python train.py --num_hidden_layers=10 --hidden_size=256 --n_experts=128 --experts_per_token=4 --d_expert=48 --d_shared_expert=0 --hidden_act="clamped_swiglu" --moe_layers=[0, 1, 2, 3, 4, 5, 6, 7, 8, 9] --router_score="sigmoid" --normalize_top_k=true --routed_scale=2.0 --balance_loss=0.00287 --balance_bias=false --init_std_router=0.0236 --lr_router=0.000932 --vocab_size=8192 --norm="rmsnorm" --norm_eps=1e-06 --tie_word_embeddings=false --optimizer="muon_variant" --learning_rate=0.00624 --batch_tokens=[32768, 65536] --max_seq_len=512 --train_tokens=381000000 --max_steps=8047 --dataset="wikipedia_en"
Below are experts of layer 7 (counted from 0) of a mixture-of-experts language model. Rows are named router (the router's row for the expert), down (a neuron's output weights, with its number) and show model dimensions 0-255. Each number is 128 + 32 x the weight over its row's rms, rounded and kept within 0 to 255. Numbers have three digits each.
After each expert's rows: "comes before" lists some tokens at least twice as common just after its tokens as in all text. This comes from a sample of Wikipedia text that the model never trained on. Tokens count by the router's weight.

# expert 111
router:111187139149085116082123160169063193108133132147110098114103143124094133075077111094078121161123106179181111121054113176092139155115084161094112084121207145152180085135108172141137124137159159102138133070179184128113167154066137170094126126230132150111201123130135130171104129116144144101169143128161100124142112155164176066060083168091126146188111086169187158135133145139073152094071120095131095181142149111183132148146092117144162136119146198116108119135111156145089115173094086155104125086128060148126109146148171131152153122142118089088141133081157130149154162104068088169152118129088101093119089121078115102137081142186109139113094123124112131135179103098143123096129127108094123096140151148140176073134097165183158122169144111129074125121111101174149087145087130
down1:102158114149120152151149147081120103136140107132168156146140121129138150094106117165146174174093129099098114105133093142068094132116116132140154147132065141092118087079139069158116104160073058173069083165127084168153133134098117154129123172126106167100131122110170123087138126155110173139155131154114124111124128052145162074186162177105169160114139093112146122109164101171138104156184103163086143103160088165080129154097186160164076156114124138117103180163115157110208141162144160154177087104123143149093116168141070109159108142132088121153199116148123042118127076136152160153159089169102145139093093143158128200145095195125148139044129190216117142098122103090110121139073122163131141098139097094142145084060115105078180097144102065159168135146101110092109154146117135
comes before: " |", " ", "\n", " 6", " 4", " 1"

# expert 31
router:106190146133071145070113156112132124133164133110074168149167125137113128109166115130158061136137120141148169100047125133104113181134167167085118099136152110075137111127138198096119145180120074150149110079084183081088163099102110094160119130182074116132151137135135082164141159129166135118125114085102082182152120199140102123117134129099133157131190077143155125063152105147140127169106086181172129142077142138226154154153067120150120102157140148108132135095113178155076145123116136180108073147178095147061135122120124135126143109135194154118124156129205165164124110156146138200116123131152170159115103128159127128091106131169148156052115123156173121134136159142169149062148110158111145143180121131086131072083130139126196100102120139099118108095198076149064096172125119
down0:099063082145137111146194180174092171186087199120079107145141132129119139125135142062127156115131123122158093117078136099125121154148084104188113094187142151090154159135145137119116121093172158169141177083116106142127139164151106138148132135117100120119104152140150146000139161087113120085100133190123102112083121116145119150119148190127122128093160190122090110143185114095155151192113130166145094142125149124132148153169165128127106075145108084141078147130165126162134119127144105141123075137161116118168147161064125133103152123158093099192149118086122134172088131170142126137117120149195161158082138122124177126129161161144121167093191110147169127099117156160086100142126114101100063161138150174075101105088134069209167151129124102099131110151121138117158134083093119
comes before: "\n", "The", "In", "==", "===", "S"

# expert 75
router:137160129135096135084093169110154190130083149115119093103104167070096086150030115146110111162138119175141142078133108155063163168158149147126124142080107177127163127216127200128101140133081118110163167138146155120070138193111111138072137128143190155074134131085117102155120147185133142132103116163130074153125113129126104087089081153114103129178189083189137151106166137140152154145126145104156115138121139129151133092141074150122110121108095185123137101113126199133063123127176134152081139076178149085098104099150131115152116138143170122095109080115191208116128093158127082131143182098140097177148108105104100110159050113114114180191095171091138143112114110113117124052156098126108219131159134134168134116105132189174131139145079101117125115066151123124138140122173132
down0:186170168115072135167131107187107113129133120112087161129163172158141140123149187067101143143139133189154145140141172135217173145089114154078123086128119148140189139183163095131114068108100141132144144136150144088155122128119090136118118111107152058123050151098103124095118101137124137091153180152106185159175162184164110169138184099066106149176138105128131087151098139084186093110118097166150133121173158129067097148109154131162151154102110159126163117148121137120100083112125171144103189178104126115113135087073106152089114091163162138144146111159146140084138143139091116115187097134085187124115086115123154136117164134146180128103104088105117075162127103149134048092147166117144165176188154121204153154150116140122097116107164209123105155100088183106098111149044093
comes before: "\n", " |", " –", ")", " 3:", ";"

# expert 21
router:072161123141149104151096111077128158099089148097131121062172142132111102153147098133139112178122073129177172085136099147110119155099098067114071108145133063155143107090173159203134164102104156052117184102121117130082158109118110112082105206186127175175191117071208137177100137135127132112117116147126193142132114204114047103103113111153139175103171134147149176167118154108150086135077160074082107121114154110112129115168103132152118116145075115119115130112099232146086163148166149180122181122139089081149159115170103109116135084076139117125141163048179165115145088083172130138088110114136108119117160123145120143115092145101156120129124160176179151135124120126121142116107150122069148138119163117133151133114074088142129130226163116143114107126101126178119131113121113
down2:087132126146131150144153114150142169074102104138123165171187096130140097135083141167147132170099090130119186147144125151140075164167115170122151135119137161121176137200139154159162207140065147070214181107128141102175115087144165129145131134153119110109213144130151082152116147054043128165147058117119076154166170103167152113075151130169125124113151178159125085132141136172128163110133088111109137119169134108157131109062128154110127116151128094144104167148139126189122124127136129176116140141061124132124165141121198176174123134150109042125153077114109180191084146138128102134112182090115155118121172179162068172090142160155145095145166117159114124120144178108109181153169126140129121123086173122151055100114048114131115136152149126095118159128153105071121155116090161
comes before: " |", "}", ")", "]", "/", "\\"

# expert 47
router:119124155151143172155113159150145186064081170126111149102157134129150139093106085120164144115104100149150159104145132170124191192117173156133108111091137131100098144131160194128128178132134162128118090142148147152111202186151125064104068165123156186151180097123187161180182179142135153111147134169118107157156149148164137100099111210127114204127216111151137122082140125137157164082121125105172057109092162140171162179121118132118136126139090131096135141156090146146130137158109090138092089149135097115186135157144090136112109145141080113057181115101166110164190140180109121208114139120135158099114105175131089122182083056165146125130115176149171122116126104121096132098106139165043118127172180101123127107075099118176174158149101110099137108078097131164128134172120113
down0:137093113139117128145156121190116141132188100123134109131137135110124122116119149145129091207185116089053101096093118148106157131142032190146136149133117103119105156058074115165121135164158147125165128145106139131067131080101124086150124132208116133105100146141111177149136166058084122082144105168066185162146153068167150131097153123167100209132114093141139146142138094134172166126122099140179130191122127136077115162167143156117153118170113111126087077151172141081156134117130153164114117146175208155146120129126071137181157093144097124049137141088100138151077066112096140090099097138133123155134111135187171122159168146134111079073125140157142171108095130168153137106091145162128164146150167139110155122156205137217144118142085127134102087191121085106116102143181125
comes before: " |", ";", " /", ")", "\n ", ","

# expert 28
router:088109095134108129083115194128082169103108160145115227104138093083082116103149098113150124159163145154139129142057117150087150205156086146124047178093171151085148101181109177133098166141167116124133131155129197087100120089154128073112139132146146165096147112126136095182118158135190158128170097147158119152111127113155111131109085138133112201197110133161181159140151113118176128090103093138116135154085146112175143122128137100163111132090145152091153176164113163180098158169141090177050159117143097113136089160121135134109138140116168128176159132061151163170147120143109148139140116122139143154085155106077125090103123104101093107098122065113095147115190131084147116100114113134083106161180125110060099051099159157176194091166153138099091090140128100151112053149115142
down0:096115165111150168152200195090123151137171092164105138141126103154110088093166145158184154154105111157135168139093119178131089158053117139159053142155127111089082090117075105129147142121162136162137122173089134090085114122155182083107130124072074199138118115133054143088095067145166121108109175181144127113129151134130135145140137141098148131128105098116139136144069108089135117066098194142091128107092186130080112081155141095130151094121137144098142124122098129122127152137141058187115136073167127150137119135145188098177092078095101117173082062112099134083212127135116152106149118093131160095082085097124108150130103096095142134139103075104126162098140089083095112087078070127094054182193132136135081115085110173155114115087098123117115125120126122125105191078108142
comes before: "\n", "|", " ", "|---|---|---|---|---|", " Succeeded", "|---|---|---|---|---|---|"

# expert 63
router:142148131150130114154111116081120156101129123211125157110094090114105116139164079186141061157170117174137204084096085119113111125143176077110109132108135092104121134103160201131136158130070152097137142109197162137107186139146112091156171061158122159112237163127177116172115125090119153104127104112083145157140178122149127098100104117116102134129158079167113167124139118126104150153077134125088101154137112082131133136179101156177141158117122155124206145168173179164066119120200095091131115125124103121121128145131092164130139141107108132108152181078199184153100131096139097178112150131139145123107095113139145098169041096132092114143089142153111102104104139117091145109130136147117193102133165068131130025107124135122099145185137073137048113078115115183106126151148105
down0:124164133151155167083102086133159109091144147156103118096177128151145207206159135149109145140133159082142110096142120129117108133126109136131088107040147126132126095162071098178138061098155177098159132143106147101087129140114116140138122123163126135134128104137066180086172161127145092057128143147067126173132088144093119118065120144104152150130142073141126170115208124042120096136091107144113123188103112165108106104124121177137151132134104103067159120140172087139000140158169132160176093038134192121103120088097132176131068131095151154141095168176117085112145140130121121144095138100092123197108094100151183146181151178126102146095117117151150120138182136110064116137118097094139105119116135139136130125135153106112146132123115126169133152090104104167072127150130156
comes before: " |", "1", "′", "5", "4", "7"

# expert 109
router:105162120132143129170118156100108120082093118120136128091163105078129134107105136155184140190190111139154124130110121192086173185137189168120122120106157107153242104150190123100139169077134148138151155111150162088052131121069136157115155166158090106127164175151169186172082141152137167061112119119168094128099083159160136116113146117115143134113161101159137110074140128152061152092138136129108141159077120066110148134112091070133172120160149129107103117146148179130128189119139127115050156121109157100107103139124142094101156117107101084098092122088112126129169141156115122132113141154160144111121150142079116113129030140152194158085131117122166115173126143168140161061166055086080132204131126127147132146123091155118153064142117088107078063133110068092143084088118149
down0:139148157119125083152178092140070184160159153132150097104148145084151123167130124088162166102074183123099157122147149149128102084109090161081131119044150129107135107171147068177100083070150109135178158169113104159095071137130171152139122170072111120161135116165135162089096072096096099129141147085084162145129171111155131131173110184128192112138133073124182134141159132086129094170154140067083131100102140144110074117106081100163110159142105173158092148091143136106122093105135096087108153115067139098148143116095153156146160083134161196152115119132127103162150118116102089104090089059145099142089151063129104148149102086157154132107174122114134110101162097123168117119165125159165166125114146145147113100104174137124152132072106138100161071085041175140162035201096157
comes before: " a", " well", " the", " an", " part", " \""

# expert 89
router:114127159100073092109120117126136129068133182135069165156138127125094124121138133159180056165170107115169174149071121140091120108193190142081137165131118145095111107196130127121174144103094142151156080165112166145139101165095123116144125145189113128073178129095143078171183155114170094173165106151135142147131095181186128111100083127105113121065124134148135080130099130098115099072016101144181136138081168117141205071154105118132179145160140170071159145198099186129092148157139166130106096170163095096154099162145118154155112156157151153113126085081163108096129176080115110134108139155144076128080118121133079106146099109153183142148140119094137140171167110129102144100150115121137136158100135100064093099096110165123150128158126067041099116110116107157105085120160146
down0:137172156144120113159102121144123150194201193199166085228154145120129052155104119173123125179095164116071146168139144130112138142068113192132182074139153127142130086110111116193156134124126125156162109165097126126068070172134128130138161157035106199173127118173117133120121174152146088127121139086053155115135094157124151140069145095127159169094161150136129128159098120085123102136105141122147191134139144167108136102102156117165093158085124155161151120112125101116187103149123134121164055090134157101077150139167129129099126142161185101167130144119117064158143097196140122164088108131112087140126107148121157109107038218070115192123142141147130151149148112117085091138108127121125171151101090100150150155137090151162124172141153102110126082117115171152133098161120125
comes before: " the", " a", " his", "'s", " being", " its"

# expert 54
router:140098103115124102110139194152116162114146128142133117102180159193088112130138086135116142163130095180172141126030083103136147119109104134100132130043099082099143108172157172177129113101065059091170081078202142162048160156136117131144166126180175162059197152155127078185140150133154159126113125116148088138164125169116059100153132148142108139163134146129165177083117097123140102096140126124090069116122135101128137144181139120108124127097111168124168121118101182106079154161207122065135181155164071100128145168191150182115175111160154169091126172110164162108181166137076103120110087128178151116104116126114133153130139109139143111142086125111116134185157126140103189095104096169126160131135158130174149137112127133154120073112133141117060084076156142141146120120160093
down0:117120088191141069155189141076178098172069113102126103144154184077148160146092163089156154136147152149152148111128107094096133104166096145149143143080084097098207125164138145066127116173140108192132141118118155163197163176117108115130100142123134104181191079157167143051111155120171110154144075194118118110091142137081070173082128121088150125122181163142112120160154139149135137123143115103186120171123111119138177104109110122043105119144086132159126143112122110107146131199163090172102112105181127125113154154087109215164051113106190101135103123130145120124121145115136127137120122101138121146130082091117095142149123119182158132117151163132118096075114153198152095182148125149123170162169142106144091078082167069081149124150182189101147131145129153178156137157137098
comes before: " by", " a", " in", " to", " on", " with"

# expert 125
router:080111159131184152146128189110117154072148117107134174122171123121100119097106088076093071222124104118144126078140097133125140136185181137047090088118160175106217132114163129119138161101150143111119137103095168117122116097110134152120099153132138160085154168132139154193148145057132064175136107102120098176168142156183133088104081182133134149139174153099138169132161099099173090130124069143166153157083158175125135084153115167100130153147108183100130144100174123134141140156150085103107111106174116091148066131191089145159151102170147108122151108069157138103132158084121094142089145136137110147131160115117139147115100107138202109099155101098187147120197116108137141075087087093102161130126151144131113116071171127184113105141110184156121107078212098074137065144107127
down0:098110120138141118106199113110112112082200155193126074111145141144074172174112140104111130152149105075069165191109098077102168068112202140106197081125134112095119091100110163157086137154154085124136132168172099120134078182126149169140143114107150046131136108101080171069156088122115137103054142129157106125119149137084124125141115125136118085100127102132112184122139189082145148140103105120137151150144125111119092141119081117144110114145194186121141160147155159120152092095129180073120117131100108167175101077182155111089113113128142157102118109105082056138179095082154157131108092175175089156100163114141095140091132132115091160112106126086094158110133146100135104082170140147185114110116082110100154132117158138060110150072166154131094062175083135096194073150093136
comes before: " the", " he", " it", " she", " they", " a"

# expert 123
router:107141145160140089102061154151080148058158151160107139078120121081158159131105070126170126133082096077136126122105103143111172116176152137125153121138156134078178128163144138136143129087097155121140113068162160117094162188087098126113188124161112145103172221107102045176153115075141142132114103147106141160151158155156085109158070147104085181165170067147127166126102120171102129154126108054113074155098095188135189108113124123156179138131131094174145151154105145160085148219172104139143127105150071113175114106170137125155095185147180141091146132090127123116098150081094108119124092119125103159134105120108113111135095068129139142103076141138172130180129152154153175098125087097104142177178147056135151080080074124133143107121141135135082053110149144129160076161128139
down0:148155075140115163211162120077120102172194117210167112083113158108090137104172177175141094102094123108094113122119080145116110141167108125133174062174154143166115109172096183142156149162121123131149150128174138152087169117114097103145103166175080112156129160166203134114163166149108145093098077059121125106162120154168092094162124145174135179140120114096106122104165136127120133156122150120139166168029168122115094140149129116178148066082120194118057162196164146113125169065117130109101121080137146132109116117123141163141087152135147103154129053111084144068147159119074097136129104097168099107110156140119122154176194150092139159161104118149115119160111124168091134132154173116132131091132147134072087111133099148099075191138169158122105070104116162155168184121140122
comes before: " of", " in", " to", " for", " and", " that"

# expert 112
router:138131152152107185128109124132125159109085143141126141162140129127078150177116085140105098071087092136200155144119109133153129178183109102152102117124084171070176133179130144132107129105083135106156105118179195144110116149095119119132105158103106132108233152141153069165158153109132115112167118153113072177134106151152057131084147179093152167192137034216127112097145139122108099123102132092148136168100152168164113140097089132179202163110133148102169117133138132092076114130149115098080165113130129069160128117140120199122152179149113107105179159125166169113095196145063067139160144100152159126114072122122045158111114155095174141099112075116097106192133124160144132110154123099086155170088129117124152081115109152149135115186134167125130130152150069125119085146172117
down1:147139123149142148135102133146111081164096167127098130143113102225136044157123126167051127146159090142081115106164108121113095134087122138080121177181142125197108107091164159080112037117096115141086176114107117102162146119122139127114202169078191153158092096151064189059117090161177073097118136106123117088126123120121137140116126132176128136115191166036152043162171172117092082114105154089145073132145153115137194103165134065162124154175132146123100134155118178078141152096102117123169130133126140105134180148106122130106146131152092217104108116172132107056073112134117148121102114124149143113114152126109173135159115140162095138136145098146115090115083154151065163153098150157101128144171125191126122114066130108150099152106102152116111141086098104141121134141102124
comes before: " 0", " ", " 1", " 2", " |", " 6"

# expert 119
router:139128134100147111095140178185098107115091138087088112095130118072088092131074097167143086061173089098127148114121107115108096167123184093113121154112085125140136132118117180160125134109157110109169203115125181136122123106161145139112159150160139119118146180091192115177124158074128116122150146118142130154133154139096159111119157157180097151202140141168200160064087069131142117125118116072140136088140111120199120157115117131157128160129172164106128122146122174139067129173161108105083175121106106119098106111104143137144154115167181129109132141079198132234137127163091118169142159087141095106173074093061098117076117108110207096183134094176145098191218153099084142078139152074119176115162141082126085082098148150107167113167109116142106140122146137149097122122092118
down0:140150174136163057133144141107140082190119161057141116079109145068111140107162162161124113083132128136127163098098120135140138064094164139079158101160156107155080036163140163151146107125159047096119167072111102103122093138097116119116127108197129093177167109120150134199064157054173101145099210123127121160151100151086118122169154088157124141128097092130092110118074131117101119147103115138137102188127104133122154129124082106114126182100148146146099141064129169141082110157163147085152183177143163122093111127141141131134194111160216123109120081129112142136150139167095092101140069130088116140140172121141142110074125072120130151142140108128161061187135085143141187077111144112113083142071138188143117125149182107091124132116117176128147155065118086142117109090160097
comes before: "|", "\n", "-", "The", "===", "=="

# expert 104
router:108135160164168149126116122097112140088153166149082143104178107160136133100126113105119149096109090122156215084094070151124153183163128102103118178086145155051190164126154201121114165113087194042089104046103160124112146188157135110138117156114122174073137148094167096162087139128180060125139109161080113138138175128138110104107088149165163134146152092151170142128139117167150144118119118122188132164060166133199163155146088117138175125128133148156176129118136119150126160147178090125109156071122067137144110162053118145179112160111166111082145165150105143170127156123103144204100129110137127104120095118131109103108067088150093109147146118114143112187152116055115177095141091094115157136156133091176175109047092131147147158125150106073129121136170117144133092155152129
down0:144139153108139118068138181095111102122109144099078144102116070112135131086157216113165179156124123137102126131147111153142168158160122089121113119159162102075111109141123064138115140151107148141136096077162077147117135100095129145133135127099127148118146134162204116000145096157125098157089141136109127183148116201165163145125085127066161088126126108197173155114152092146133136149073104151116181134152127166141148118197120105124118154131088070130143192166125098170122046126134111073121146157139153092054180149126140118077184105148110126183133159104099140093120105148164117198154124118090145148160124160060107139128116125168158177102107142096103114046119097144144076121144096061120142081153081106119173163100159118107191135141133169133135145147154149136172171131117126
comes before: ".", " of", " in", ",", " and", " for"

# expert 11
router:074173147137144129141097169106133173081103176117075150038160147044135146177123118149158086166157117139161119098161083115145132195202140129124077192134151138141189104162154143101165107135107153095144071125158202110125131119143127099144148139155182123180233117180095121173178090131135138137147090192142105140125090120167080132108073118178145148151109096153185096119115118179168082102056121124126151170121124114136158130119131119169160161110089087112150108105092160091146156149158124148103114117143112115150146119130085111127138190134141125130156140087148147162205107102115112143101096110176158150083112105088106097166104065141204117122102136128109135189098103086143116144070116095087140153137148157104175102133141109204104062144131125109112109110114129144133059139176145
down0:128146098101113145148146135101126082127187165173159142127134092202058124094112119100106172147114121157091102142075122116130077116117066100137118147077092137088153164109131192099143099113084123072134165158107157177153148150109143149088151113161147136133120103113135097130162155102058103100124116075112091177097147155164179092105174142164162124142165136125133130201142142138208146153184164075196131175071125143103124145142160127092144089148118186107121101144166138097064175119098124157138164143139145094140182128114158087162159123108156188102062133144158155139144149135145081101124093115133092167134131163141079115142185126165149136113137139091175170131174182114086154075136172212127220133186131105123189183188153139124169083168162117103141140161143099154118131154111148
comes before: "|", "\n", "-", "|---|---|---|", "|---|---|---|---|---|", "|---|---|---|---|"

# expert 0
router:090187121133126134169115187164096140097157124167049133164118173064166108098104102108127111087126141149174162102113110140105105136122135159122067143053118133140184073130179167198155180123114152165139088050200146130121143185110181103104114109144129186148187122127150143163138121149167088108120118165091108161125093195163108141162118174165147094119174073156175111097110133114104155164142108144117112099127157120139190101166078161205191122126115157060170153131153119160101114135164099082134162144154145088169088117158115167160191149091127140085160124089140111120106119161115093120086067113112091143100181150063107154120103101120144163080102139121182141140120066125176118086140099140093142119188133134129109159122103126169121135189108151090128079132142104126094177142146099
down0:087102140145157158092145094136125141147182151191135134137115129155068141076116178180133139125085158066121087104150134140147133164178111157127116104132147128097132128082119177067048124156163126106122142149109132125109172135154075197136092120144154086162056109144165139218065123145135097113138078096061178008151116139154180155188156146147114098100138152157128093183197131210123108068160132143120154166150150069111175098117145130138108146154128178155166110163153157083095160163159158126118152121072153127177106128096176134147178178157117143143106119153096085120148117120100163174160108108082132167129146167143102125194107142104136086133110134113143127103108182105149142170082145093175135116145105158156161094139165087134106135138176122130107131166182129146096083107137149
comes before: "\n", ";", " The", " -", " Genus:", " Binomial"

# expert 73
router:108156104177116131156093120133125195130152153105136135139134096079186177154114137093150175155150111208183120069126095167113107201164128092104150135124133145130117191087123122133180206138161114137141151111165157100070108139098203122131132139163109179068158165136177123184118163157130150122110098110096086155128141144138128088117158156131082117119255154099174170122140115178121128095136068136092057137121150135171079114125153126134176125146099082078141114156086137108085137134134072111144147155196116079149146156086074222120135148146179103132121119117183142154145145112133084145088111156102095074106138173098110173115088119153129087115089114172100164145164128113112181086134128081122107139112152095145149067135128085171197152131135102126135130142121127157085148140092135
down0:156207137133097108141121183095146094158081110100115095155191119137134120170118124099121157117112122148110115142137128106120102121105088137097114188201114128138141122126130146082101142171148106143154118169113096044153206108094086125109157150163127086148118094120133138183164137092208140147058119121141152128163160171104125183177151126182102160126174159150073146163182223104148182117136087091138128155142106131134070119149121200162132114113120165197179131112166132126048094143144105126079115154131140107161156116187108102137165175173139164129068122127167080085141180058082135105149124092149137133132162108093078130139150082087115133128133138139104119131104104154136123186143122143086088110098124137181072144098093139202157162131175073180105131115070147100134119125106094
comes before: "ed", " to", "ing", " in", "ed.", "ly"

# expert 113
router:147085185113132119063133153118126154088148191119100174130116156126117130143153116185089136114131110082153206105117138129165143187123115076089125106135140078141123152143215184095160160155117073120122038131167217114065078157116155093149176145150132136072174133087094093187150131173146116120180055136105054166066124152120079124108149147195118120153120121093190179121101111148173148058083087141135097164147088167170124154093150118178178116136142107109136141106132188137074172131142094131143176149176149048144112113073081164159163139101154141129072118082152140154137140149157108106107098138127100144118135172080105144173147116156137165152122121125137180142150155129109144122159119121124143117190140113124192095134097105115128122169135101128100099139156100140158127104134109
down0:151138114136048162111150103100073168130095107135155094113105106112107137189139166126141154116108084034061161118128157152141107125165157130141130184165120164068156154181044119153102101158183094101099130073125146119107176117163065161117099107149171090104116174133144119146163061070151113074125155173146108080152144168100116161068123149167144164179159189132109086098125148097090114119139135123135138171141144102161146074189084113136179169139214105186197095109113161147123077183163156165192100151153163115171163129116141131129104148157137118160168134125158105116127184171132084114064087143163153120065089148144127123124131086151167104125118152070155105140111125116150130094129096098131086078097140175151110139095148136089113137140136082161142088110137106148130131146148173
comes before: " to", " in", " on", " as", " at", " by"

# expert 95
router:082156127148099141107099134137117101085152166161084143124142097081197120100118086150137097119111104086130170084109111168103136170153137074077158172087141141080187138148148151129108183114111130107104103110164146118045123195138108130120182124113134187087181152100175079180102115175159134122119103156155100181136145101147088124145060109156100153104203106125133129123141097187115144116099151124164128161074114141176186097144101059180217119172143137141135165168152141160108152148177117156152116107142133130160099140165093207138095207145186103096154129107158159196173100095110113123071070123117102110113106127122159148119122084140152119094054168087131104152159161096113167094126087107144171147135160094113154072080079122130132100135158093083111093122141147124135077128155112
down0:186125125141091076060085120115171182137080099143110169137110144101159100118155114136050128106121117141080136153101146182133111056140155121106109142082148076146109106102147118102125082112040090096163162136100100116150120123164126134112111134134119063169128101089137124067156060094166118123128116199138114117091102122121091141189151057122110121146117091148109097103107117205108146134173158106075083132079100132089097091200122113122082081136157147091160124096135116104169153129065144130200173140105105088189109086120106129079157135102126164154126123180143121133110132166136158090199138136170117155127192051103053127124080153118125196138117093132142130110107085143133147165133127151176111152173133155127160166059105135139146085119121105147043175141150117155126152128121143
comes before: ".", " in", " and", " of", ",", " to"

# expert 107
router:093134162160168132145144134059124096104168149121160143120128110093116150097099086125128155118182148072146202145104038143102090122173099091073065123066121152109184165186159132122085158128064118141094113088107192103099139146160135149142087133153101178086163236088187098181145128102145096135195110101106102165161164106189143127130057179158151151083134125120145152084156140102138116114155181115090148124062146140136111136163151160178115137112106114122143103150141142153106126176132119108127158186135094153109144116183152146124148156116121126086152116113166131138099128177130137152121179122153120097170136111106115147112052139146195098093111092082141091135184097137186186112120106109074119147113160120125139091119150153184133101129105171112125093051198106142078153129138132
down0:092139102128155120157135136153115097124141173195133144073137099102137150095131110069105121114153130121085147119106107125121113056123105108133119093151159128121104110139162079123175089150089081175052089129214187133170117114089146140126087164118119161096182145133131091033021102162064098151197094158115193110141170132162135138176106203062149059121121136118115182084152162064068109164119167114113155131129147148193112157148106149143108122089131088130122160144153156134154145147131132122106136127130157130110107121095139128067135137139130118106144089148181074087152157153164187207164135163154139148143151112162155169122089156130200059153152133121114102128080133121115156091165184088163115153146136126149105103136171112092119132152132133097095138161154128094059149117117149
comes before: " and", " which", " but", " the", " he", " including"

# expert 84
router:076140141124095171151100105144110142098156148168037166110126099089160156122077114153146078132130082136145153067127113205166116148158124129084141162093136087082155101160174143109139196126143127110091101094135167128043103132107097099042132133104150158042208169124125051168076117102162166169180117114147163140156212112135123113135080182110104107163188086112150111143128085157084112155147140066157107192112137114149144111175110151187152151098119118125119148125104182138123185145185129114150138123139129121133091131172129134140110145095177158109179097125125149147141125070133140153131116110150123096102138089137118106108101069123138082080143171147184115141139123092132173066151138107070188102120144120121113086081105151166179144142119104074110082099156127163099125124099119
down0:141152172078190146097066139166130132156174158101181128108136125156214152048121123083143141139096154164135152097108154128120149110107117116097146149141137146120116131125165140063122148118165151100117100128177144105158127128173144104148164193180131167170151086188145110000115063150177145156112121157108022123169131184138150121128083164103130076129149139100140157134112101175115102123117123089120142115073148133174122117165202123147130081157146123177109163151076102133112175187148112148163119084153084108165152107123153165101166118084146079130125177114115148128109101109161146116098124133134157165130120131124093079116180111185125119128125146144106060081131161125102164094078144140147147108173103147147171110125109094187139165100170095176117140140182103115168210136094154
comes before: " was", " is", " were", " are", " of", " has"

# expert 115
router:124136148183088129118099099149157179117144158114135134102165082110130175123143124083171139097074098185151128107118096184127154225165096149139121136097069131104137120142143122123170145086147093127140071102161148068135168097093172130128090186200105166034193163127112088176117135117120122136175114160119150162139176167128116138141165149107136098125185121170155165086138160179109098111129109087111083129082125160158065136154130094212147131182115111104164090167074166103082147114169125139143129161142104130117124179152130174187137162133167144167098124130194100149158155099135123156103149171147133113093084142049116095096100091131148076148047081156101149138135136129133137075160128095134115173136135086142192076130113124177133171113123158109077145097107150118086120153112083
down0:128139141140119105116095144151113088111147088142136159145122089124132077131091151180121217091134145140094157118124165165140081116100112132071163031105103096163156136087102164127134137173060078148095073080101151130191135095139127123068058124143133147178107156100088180127160116101120109128150153159151125093104209087134118113132179145089100118123143115124123077141118126098181168065133152106150096176185134079132069101155146100147116134177135055122109115105159159189090169146156093056167114102105156039081158105092122184148089099109129120129146153105087118092080107098098092096173134166147128164155108143083172152119130132109167126105107095206169172141104114102098144136126152157200167151128122148091076114107160151109153151141115112147134172166133094168090122130152149
comes before: "ed", "ing", "ated", "s", "ed.", "es"

# expert 15
router:139146108150137110086128140165157166105123115151125174135139075067109142156099103166146169174094099143146202125101107167115131142142101115108148158121074155085135136156128147105104132108102137107108093135189136130074119178136138141163087093151128097069175108112206096188148164048116095085151116169100077162137140090146135126101170154139133175145141083154108065079122102167101151120062164151094113181101181189144079196135150121150156167135098129138095132141060185132099117164154177103126144109116144136174080124162095176164164132124109166069104130074130155134159088134086117149136112084139101133066161181131078167134132156169081139094129124149127074173131140077171148088134135166115208119172174155166104120139086179153163111141160105079129122062106103131117143109148075
down0:092128124088113109121110115137090135133119145137144108075138109100169072145154121133171142167083146152110109080148144153147130137125175140084108070129063155180110134165159148183126164086230129179145096059124143095114106103119156139120173189125202163138178148105125171213140131104143137176169108176122099126107068084053167182096111125123156169181094155103131096119133120134107123152141137091104164122098124049136131146080155102101138170111174116097138099116130115137124128095136122125140057100135122118155126096130163104087125121129063129059089150130083138123164123196079124106148140170112138065166199155149096102124157176155168161093123151144152077154065092176154173093135173110153081199136147110098088105177157101099107100146151137108188157121107151109128123137136164
comes before: " |", " 0", " —", " 1", " 2", " 4"

# expert 34
router:137150136095142148133114135097131132113091106129120144125099201090159107123083126121140073133125139119160139109121125142102135111102130142098166148144127099128149135171135163153125113174132140134161111096154134171108131170091097098125114087136091152119208140139162159178138153119187141111166126146135071187175155132135118134101098070149167089149160089161179076041119156185101169113083163115115094176107131117147222091108104112233162196127136136085133144145145124123102119157124165159117156141139069114134132157154116103138159182147105095121139125091198151131079170108135090124093085104091111085121108164093105131077101122224170153098118146099140098158119116087094139034076143134038136121142140160113116086035162098184167121116131112107160153109111089179074137154123100
down0:128105070174139176155143165105107123174111130073114112097139158161048116149123128154150161148123110108161060195104157089132133122171097108084131153116117086093070098073102162089172153139151171189140150048081081133144126134116128116095095093153202115095141124083107163081150111109129165124114105132106181105036125120081084132092118129117092108066117069098140163156141082114183123140174116134117128154128101139127166134166100132075138137174190166106164151123138123138136106105174148139107110131154136130132094141160112162135082109143111122142109111156159084129113191139098164101157106124119058125150209144048183141182164110080158104169142152167080134144120087154115153183153117152101114064111142121116119081175100124157112125144199112112155169169072112112142129115143200
comes before: " and", "-", "|", ",", " -", "==="